From a checkpoint of a small mixture-of-experts model trained on Wikipedia.
Experts: 128 experts in each of 14 layers, 4 picks a token.
Training: 476M tokens, 7270 steps.
Below are experts of layer 11 (counted from 0) of a mixture-of-experts language model. Rows are named router (the router's row for the expert), gate (a neuron's input weights, with its number), up (a neuron's input weights, with its number) and show model dimensions 128-191. Each number is 500 + 50 x the weight over its row's rms, rounded and kept within 0 to 999. Numbers have three digits each.
Before each expert's rows: "gets" lists some tokens that make up at least twice as much of what it gets as of all text. This comes from a sample of Wikipedia text that the model never trained on. Tokens count by the router's weight.

# expert 57
gets: "ri", "re", " no", "ru", "le", " No"
router:558445567535511441517550470428431446463558520474482497436520513473534516472399498489513504441511518506498408538474513435498404500594497439548494588467540481511514577548472463523507542426417510
gate0:617397597550387501534497486562416507479431485469372566461483511577520437535521488506427402583447447482504530490450470591583556502466515462473454542451509535516542570493460502521545566582497450
up0:398529529473510476558556431464566477437502423530567470500500439493506429474573505489469487501608541536441477514481441404359509448505504537502518540495441421435466447476455406461461480529479525
gate1:473447620545487508518555411532484544463526445473453451543548503483446430538517582562588569527556495577462414526454442424474363569472553542505557545532551448518559508498475427504372523478505551
up1:467526515396400448465526568473526449459476454499517556501527385439490618467396503487467559529574529459492447480562497521521500523525497535453512514464492461451387485585506507549444417491537517
gate2:564452526424482508469540553473501520544534436545387515511462534513488531497437529527560505443552485502471599455539473505456498547415528433543496566545522439478468517502473465413477508482506404
up2:587497444472487481533453406530534537509510537517527586531490510556509495587377440523485461403557591415498458551429495491477499509518522540527459562571609458512492431534523481599449499500552459

# expert 40
gets: " of", " for", " from", " that", " to", " by"
router:487474476502577510602467533477515477488489436537562517459585566471477519496508600436565384447492519499555487507490460541515488501566458436518484515481586517549536505464507454538536526502506590
gate0:469572467474587528554578503523425572594520585574554499516533529485533550542542603456526390488575501520578620544555564548506469472565536499463474522567560542487513407486474520438449473491471535
up0:570422476430445442466434456486541527446507421421430487455438475525478429471502445552395548504476492486405457500512515516477512441402456539507535518449467421393486569519511432521571527490503471
gate1:564519470541529477556484429469521476446484454506460435499447442527529456504449527483428482513469537598536514427404490511445478536489363501480520531529477557569525514462478491494475454442480518
up1:517599516502410548543423551440474467434489474550547520506586448505420511509382466563498529576481464464506491449475412455459462657462397546485534604561433541591505526462503555522452482487376512
gate2:463426536512524488499544478509434555454534508546491494541600502463462498519580453489515526495469631384455424483458532522542426418499565459505521496580507590537468505486528568451436495653516541
up2:514413468542521465527570503519476579454548533569492451463576489442528498568551521479526465437470564477565485471411413443578429482480573490493495517529476611546401454471536524373424490654465499

# expert 6
gets: "or", "re", "ur", "er", " plan", "tor"
router:528458494512560497546464493428415507440578366530458554560480497398501473422502530467508423427589480532584477576596473467537486503531464515541567493390521486557523558534512494530533464471491525
gate0:455506476500492470486498469603468459579470395527437517486583558486484519523537530583496465467534522402484547485490419508547476495472509514456525488398546560480531445470486493458530481371482577
up0:498574463520440570456527418412522469542544586408511441500482500543582548461452480414430555450359515590455469435484517483480490519509530582521557614469480444495509462518545446506477433632533424
gate1:513540536534489518485493513430509488577529523493537514492530431509469503542480484469519476410498528426511573564529508482540545523459394420438474550494520491507571538454531487432460516418618514
up1:496445495615479504485463491452513557524534411499503550540479493482512577563399469501432419517479519590427459416487554450533503409436568409477450488503470400452474478558554477598568481557450471
gate2:439466528476474577525391514480464498472505412542410481540485423495447435511462564468459466457532466464563437554500474496575515454529499513517560438420494583434423516544521461509519584510573466
up2:457480521475507523467309499516448460422505569618554437483562499465527537518480545449525531441467510566478526490548446464507573469458485491427463548612503487542455531549471403497441448446447533

# expert 125
gets: " in", " with", " of", " by", ",", " to"
router:527444511450529472625526424537468464467489448603521539443615605527436550530489583462523489460495545574568485536509492504504484521627510451489419532467532448524575482455552469554521564460470560
gate0:511476511542520434513498448466419434424451390450491412483524417505480517489582432568481470424654582441484477385473560548465622419458469500509567555455561508509494562518460520428450576501492434
up0:485511521484493462526472457496447490438482448495516454428489421561560567427568424537515508481552511484471513437476581512445628452490530482470435582493603511535463571514493448446450557487561463
gate1:541500541547498379481424476579416575546512467453561559543415528425586594472539580504465428545529503523449440507540587542525450539434347541487527454486462453546496481386516532463500512503453446
up1:584577502567566436437509507457625493536605559469501527474606401427565599495547433483590536510475386538509536561520487513537536432445443528415564403523498504520446551504530607469474518510478552
gate2:543495508630454445528507535598530514504518474504545374491485561477467493539575473472546501435465476450524553453594462514495499445571519469515525476476527459452567492467485480378585506530484464
up2:558503518595460471478490547589459517522567500510560456517529506524404553507505484560573533508496460442504575460573474520507508543561490494606468525506486493462501507471500444400559463592515508

# expert 116
gets: "er", "ist", "tor", "or", "ian", "ctor"
router:504481465488613485523483464494513465484549509554552532570461525449479598382446529459543432437500613513620489535499476570549440446566428509500485531450568424470568510519604422506505508559419552
gate0:607446503491525503499617450451534548485535548482570458507443491573565394501430520485490495367390596494575398533525518451520484481481494429487513552435530494520505444577481443516417512541483519
up0:427591489527583429517492531583443450447455537433506531399477500420519514536577472473537491564525479530444548482526445552526502493517469498492362526473498588434552412493460506518568550478484465
gate1:543475524449466503438553488519522432502570495612469599522494480464496488415551408573534492475486532529476543475523440449511570453505512461521422408486478447492526446511475459554473527477492525
up1:469520460562559507514490555499448606572486499430480440509470528531557533581470573424466500488566366425473474474536509508598486520489496496428489513568540519502490542488501554383501444551569510
gate2:447573547449478496491547488523523464483587550484498496395576508460500596419450519549493503539523520468464464590514592536456524486476491508620555465537538448581484540502551492477503486556459466
up2:496467497573507527497564572566537523504486398567515472583493482497487367464542512517522402518537546570547476505531429472567460496474473488469548578541482513490588433467482489572467504536505443

# expert 52
gets: "n", "an", " an", "on", "ran", " An"
router:535432557521537493506487440526460435469507428524472491395531513495415545470333564466592460435502537542556383578529541496487490463546544498563514536481505450566558511508549453541499580450445482
gate0:534577477452530494612517466542367494521525530413447487469477496493469518527454529460489576525465484496513582500434444414451444418613602510488595473504484489490486469494445442499470561507483434
up0:497516506513490454424490594468510526457469526525514492466513525518612535455532490437502402530462517558515458544499486576517544516455506528523461529475541582450568525474557575542506482528539523
gate1:465480455398514550468504541529446426531416468540494456438487457512465492422509563512565529489432522424486459566540616488493555465492457482535516458635477439558545547547493378597558476553411501
up1:490483546571520427560527350496557445493496481484502434538501435478534444536417520510470497452427576487510382552530469540455469533523552547479536515432438537417508362512542484463539486548485676
gate2:514492515584513540444491477505435416486506504498530445416484466476383558533528577553588393489416568466556562491537540512462477541506526508467501461533467484641510487489493572498459629425490530
up2:569419525528471548518534496538440383487474484433525507517537532473364473486477489542612482449441567500558618494481573495501546607526615510437495495505435507572547456523477444596466517427522555

# expert 69
gets: "ed", "ing", "d", "ated", "ted", "es"
router:570445497464559477549632497436463461485576501525537564528510567524439503490459490381507406485452502599512483563550484463502421464526503475452502505481537506502543518488536450499544538513502539
gate0:463535437547460376449591550506403572502422462532514480457558508489509442622511426439493502408442540483479409537465508440518434606570506570490561554524508505421399476566493533481506496547409543
up0:494498519442455625602438491557523496525509541535452505451490505383472565407617562522561530515540515494561563502480489499457499358483598403415455427485518492641550518523420582495458476575515468
gate1:531477521548501480502481432639538521514493443490536569573442603518488471440492535378418594448431484462525513593549523564543453410476547599510532470577525581497456523461474574542522471451499445
up1:418482494558627497468480472447428571539489490532403479435491465558381560525490481507480423610527552519526581515475506505431458535626475398519452451402452499500495457548473451429519483428428552
gate2:640540522474547475558490458550460568462549466448450489525530510531543509472432492538423497519555596460459548550578458501540534513542536451581479485391537537501438493521468431440555521449452568
up2:609568529494506552526543464500532407531536476460486497511589554477488593442400554529442493490530570529504508538495453518531459589552529557512517477468567485550410447568504595464492604489470498

# expert 70
gets: "ed", " part", " used", "ated", "elected", "ted"
router:593501477437561450500588509490450464554535456475497559525509545526469494346517490476563468451518487522596467574488531473537385488532492434535501508415517484517496507512566431604518558500469575
gate0:464551492487490421507530450519487540543443511480480575597475530346461494556383480521561444489491522482538487531458548523469583502506375427456456425482489578489428461475519448575503545563541493
up0:382524483498532514535580396533580524484409538489511510532429481400458547538499467514449478509457492527468565555525453470555529420393440487482512444497494474501550559553493466508478531580595492
gate1:499456520467620516521510495558541440517485437431505540505547505560475491406508493573488499507522462557537482511417449505487470571497478551524472535442491544553541506595624393457469500387515554
up1:446495488488375535458454469531458557428542525550574559426549530529468462578424497477475518545517504456474577490463448424465502467430580480508459547470573485409412470418479543493518526543556480
gate2:530510479412542536493536518495516450508481526439513566464404509531508459545509473483430631501486514471432453461516597543575520491480471453459419470427547480496531407482410522562519492476529469
up2:521415546603517499480532457484483543394461411505477499479536514465544547476464484482583420481534468501529428595491475507475478536530567500573512467542494431462498499479524497384351465518522546

# expert 99
gets: "at", "it", "pt", "act", "ct", "min"
router:518490489445635434553569512479472484483484525553504517499525553471449523343449518437472503443457577533522493523528475500514468494533439465504526444426504443638487506508536478541508544543457524
gate0:470567478477479514521590564335558491509532468527399482440465499613517540484501507455528441485465383537415469409498482472503442518469450533442450371493485507528476527456591480548544524545612469
up0:402598606523572516570446546490534563534495499447467475480457493468427468490505520584603495491467526430500520522464544462463486479501513530473390419509543548564433507635525546498539440484506456
gate1:517493464476605463488469510560520532611572481431462487587573518414483536458526438541559460483483547457473482531515475481530488508409510534453473511431458453539496557477555500568494638406408499
up1:474489540451574484472466554505483519547392456511603511451555497478510529441541395498560472446565541555565539480556546503556506561468486490530518513517585487564562508446550570466460526475477408
gate2:486513543582448488519594501542464577482586598499446550495495415424427506494515413496469530496480575476487508542583593461497502486529565508485478479395448417533547519509501457459580514503497520
up2:431512508479429474479532536435484554547521503574511432508401583475451452533499521486505562495476467545505558557535579508529491510543555436556510550430529457522533438500552512486483523532646490

# expert 92
gets: "ri", "ar", "vi", " continu", "ur", " appear"
router:516471531461559514519611421496449452423576527485527518542514543528511491499437537399535518408450499524543379531549464493483447468495512455466527447448526447497518516539538459524500578460532569
gate0:550503409454500496509585480543478535478506544407603499496551493464587488480507484479454560553432474500407522463578451516509511549512525425528567535451455434491470538411481449426511468441581517
up0:521453430515574539569544448471463461588539568534455474554543413429457409484523497520540463498420524551481475475461465560433443459596439587503473505463450476583593519470331441467448534506521577
gate1:439474603501509538508558414414449427418453503547515529436586434446528437586469376571546533544495445507476503483521592609527503444556444531553514499447478495477535475491534486466372497523543505
up1:370500543442471494462555359524467562527541504529502450503420480430504434505548519492609559442543461434466530460536541468491456474584546476408569523432519495513495455426556489553457435410538588
gate2:414503484396581559441547528586437500538535549449493542524507548622537477464506537511534562485503455532485585477542456519469585471500435323451464490408525478593506519476466648516470483451506487
up2:450491507386597552453462480602491501541519473531506501529508535574569510439532552533527509472552405566447552472523469504408521490507520339413482499398495469583486455468505614518511424488481468

# expert 75
gets: "il", "li", "ir", "duc", "re", "le"
router:473478491515484470556463420426358414462521508436553530503488523477496526436515522469470527392425595550539450535482456511560496460525359505490487482461515467577577598528481444534548484470454493
gate0:481502418491457417531519477510454499508558474429500566500561513417490575521449490531546510473511579509544593522504435563536507502501408464476514517489526505538574551473432507487512488410561490
up0:412465568457569528522479479485504452563531453496428454524535469511479486465434492477482553504518408487560452493474630408459496590467550458519455534548487466426449403515456554528510591496400385
gate1:455506532457505454527470467498569454522493442445525474540480402565481577560407580450531468541423493515480430491433480608528540468430465542562520509479511404539431593481528493445417477462460545
up1:496493473477548428509460452485446477474534453509415446502483436507451539464531494482426402505471530504450489465403406519483479614476447556517569487527470405568413627428478510568497480474474543
gate2:512501548488571493528528533475459531488589478413506503458533513548605533518512509396511562394546475514469457485462514522558569443472520484511455458522376594527467540566575470418469508549521443
up2:474421413506471554495490570517501439513516509563428515430470486462445549543522576490493456459506541436537547452547524571517493560526513511535545550492521395490410526419476419506513478508502572

# expert 53
gets: " in", " for", " on", " as", " by", " with"
router:500456485472498470575546465485461457444523410523531531478548573487443549518505557435536445465501488605586484522518524492538466467550481483481411558469483441591592517460515489571540550477478513
gate0:565519388392506592460452492413552453506471457517546597515517444552428529558563572469507459553529464592539462571494371559546497505502504575483532494546427585564498499499538603489439531503495530
up0:525523553433519611544541488483595536499511411532518488526513577602477528456474597561474457497523481494508529523460398584450462430439445521490569499545433538531456518493482473544393451489569474
gate1:417483558472421497512510546455421445512519577472528601528491435542571487504507451477469491470382501552581390541487484507563522542491591409544564502434491461527457571510573640532509546525402503
up1:511563462519574513522459438560610553490579420558424384432524592486484471443590473490536463544548548421456538530504440468457485442512411522447414526535491540495604495540383370492529434428576545
gate2:499550511366482490538524543479565538535572487487539502471506424478545480468458470549524518437510533480584415457467475494502554530349579459590544462435509513423488517469506481479472494502497530
up2:562496515525533549471500438487467480453463406552481502475468534436402542497507504414528500533384510475435552481460477446526579457614446506484478518496485540511490512542531548547521504413444476

# expert 7
gets: "duc", "ct", "ment", "port", "d", " creat"
router:489423452496519439534569484469487461415526477518490477497585612500499572416430546391484467481473502523509496546479496484524388363535421483441513458498521445519561561514507433515586528472508526
gate0:505435528411528599438406553514479546502506591524541413474503538495574538493465477505471466490531538459395530400445476517460488448551478574500536550450592465466419554557461633531459402537575470
up0:602447507483486623536465628510457627500459532432487445484511460348553532585512588501579493451594578406455487417500495493477512535469538484494484503490586496467503448564511547529422528470474481
gate1:486473425505528544477486490534496441450476584427503498430550491523453427512537571456511450497498524491591516549441462547520528489493523479424524507386533527506594571403487464466483546535480539
up1:542556487490590535487412461480512477507501594453573490490502542502489421470571513521454521490457484467544477541506500472437456528578493492496541435573497547463488602469517424495518511504373499
gate2:484506491444475529485508548534415500592541443488455433545531498441633505497463510492551497553549584486478405391515490539529422441480479469487537510539453509468604462556424516642522617482502580
up2:492529487587506488506445437535469391511510555495421589499567465537485502443489455525436507475538498523455589541468538445355540537548549536548442520440509416489426502562602525548493522445491408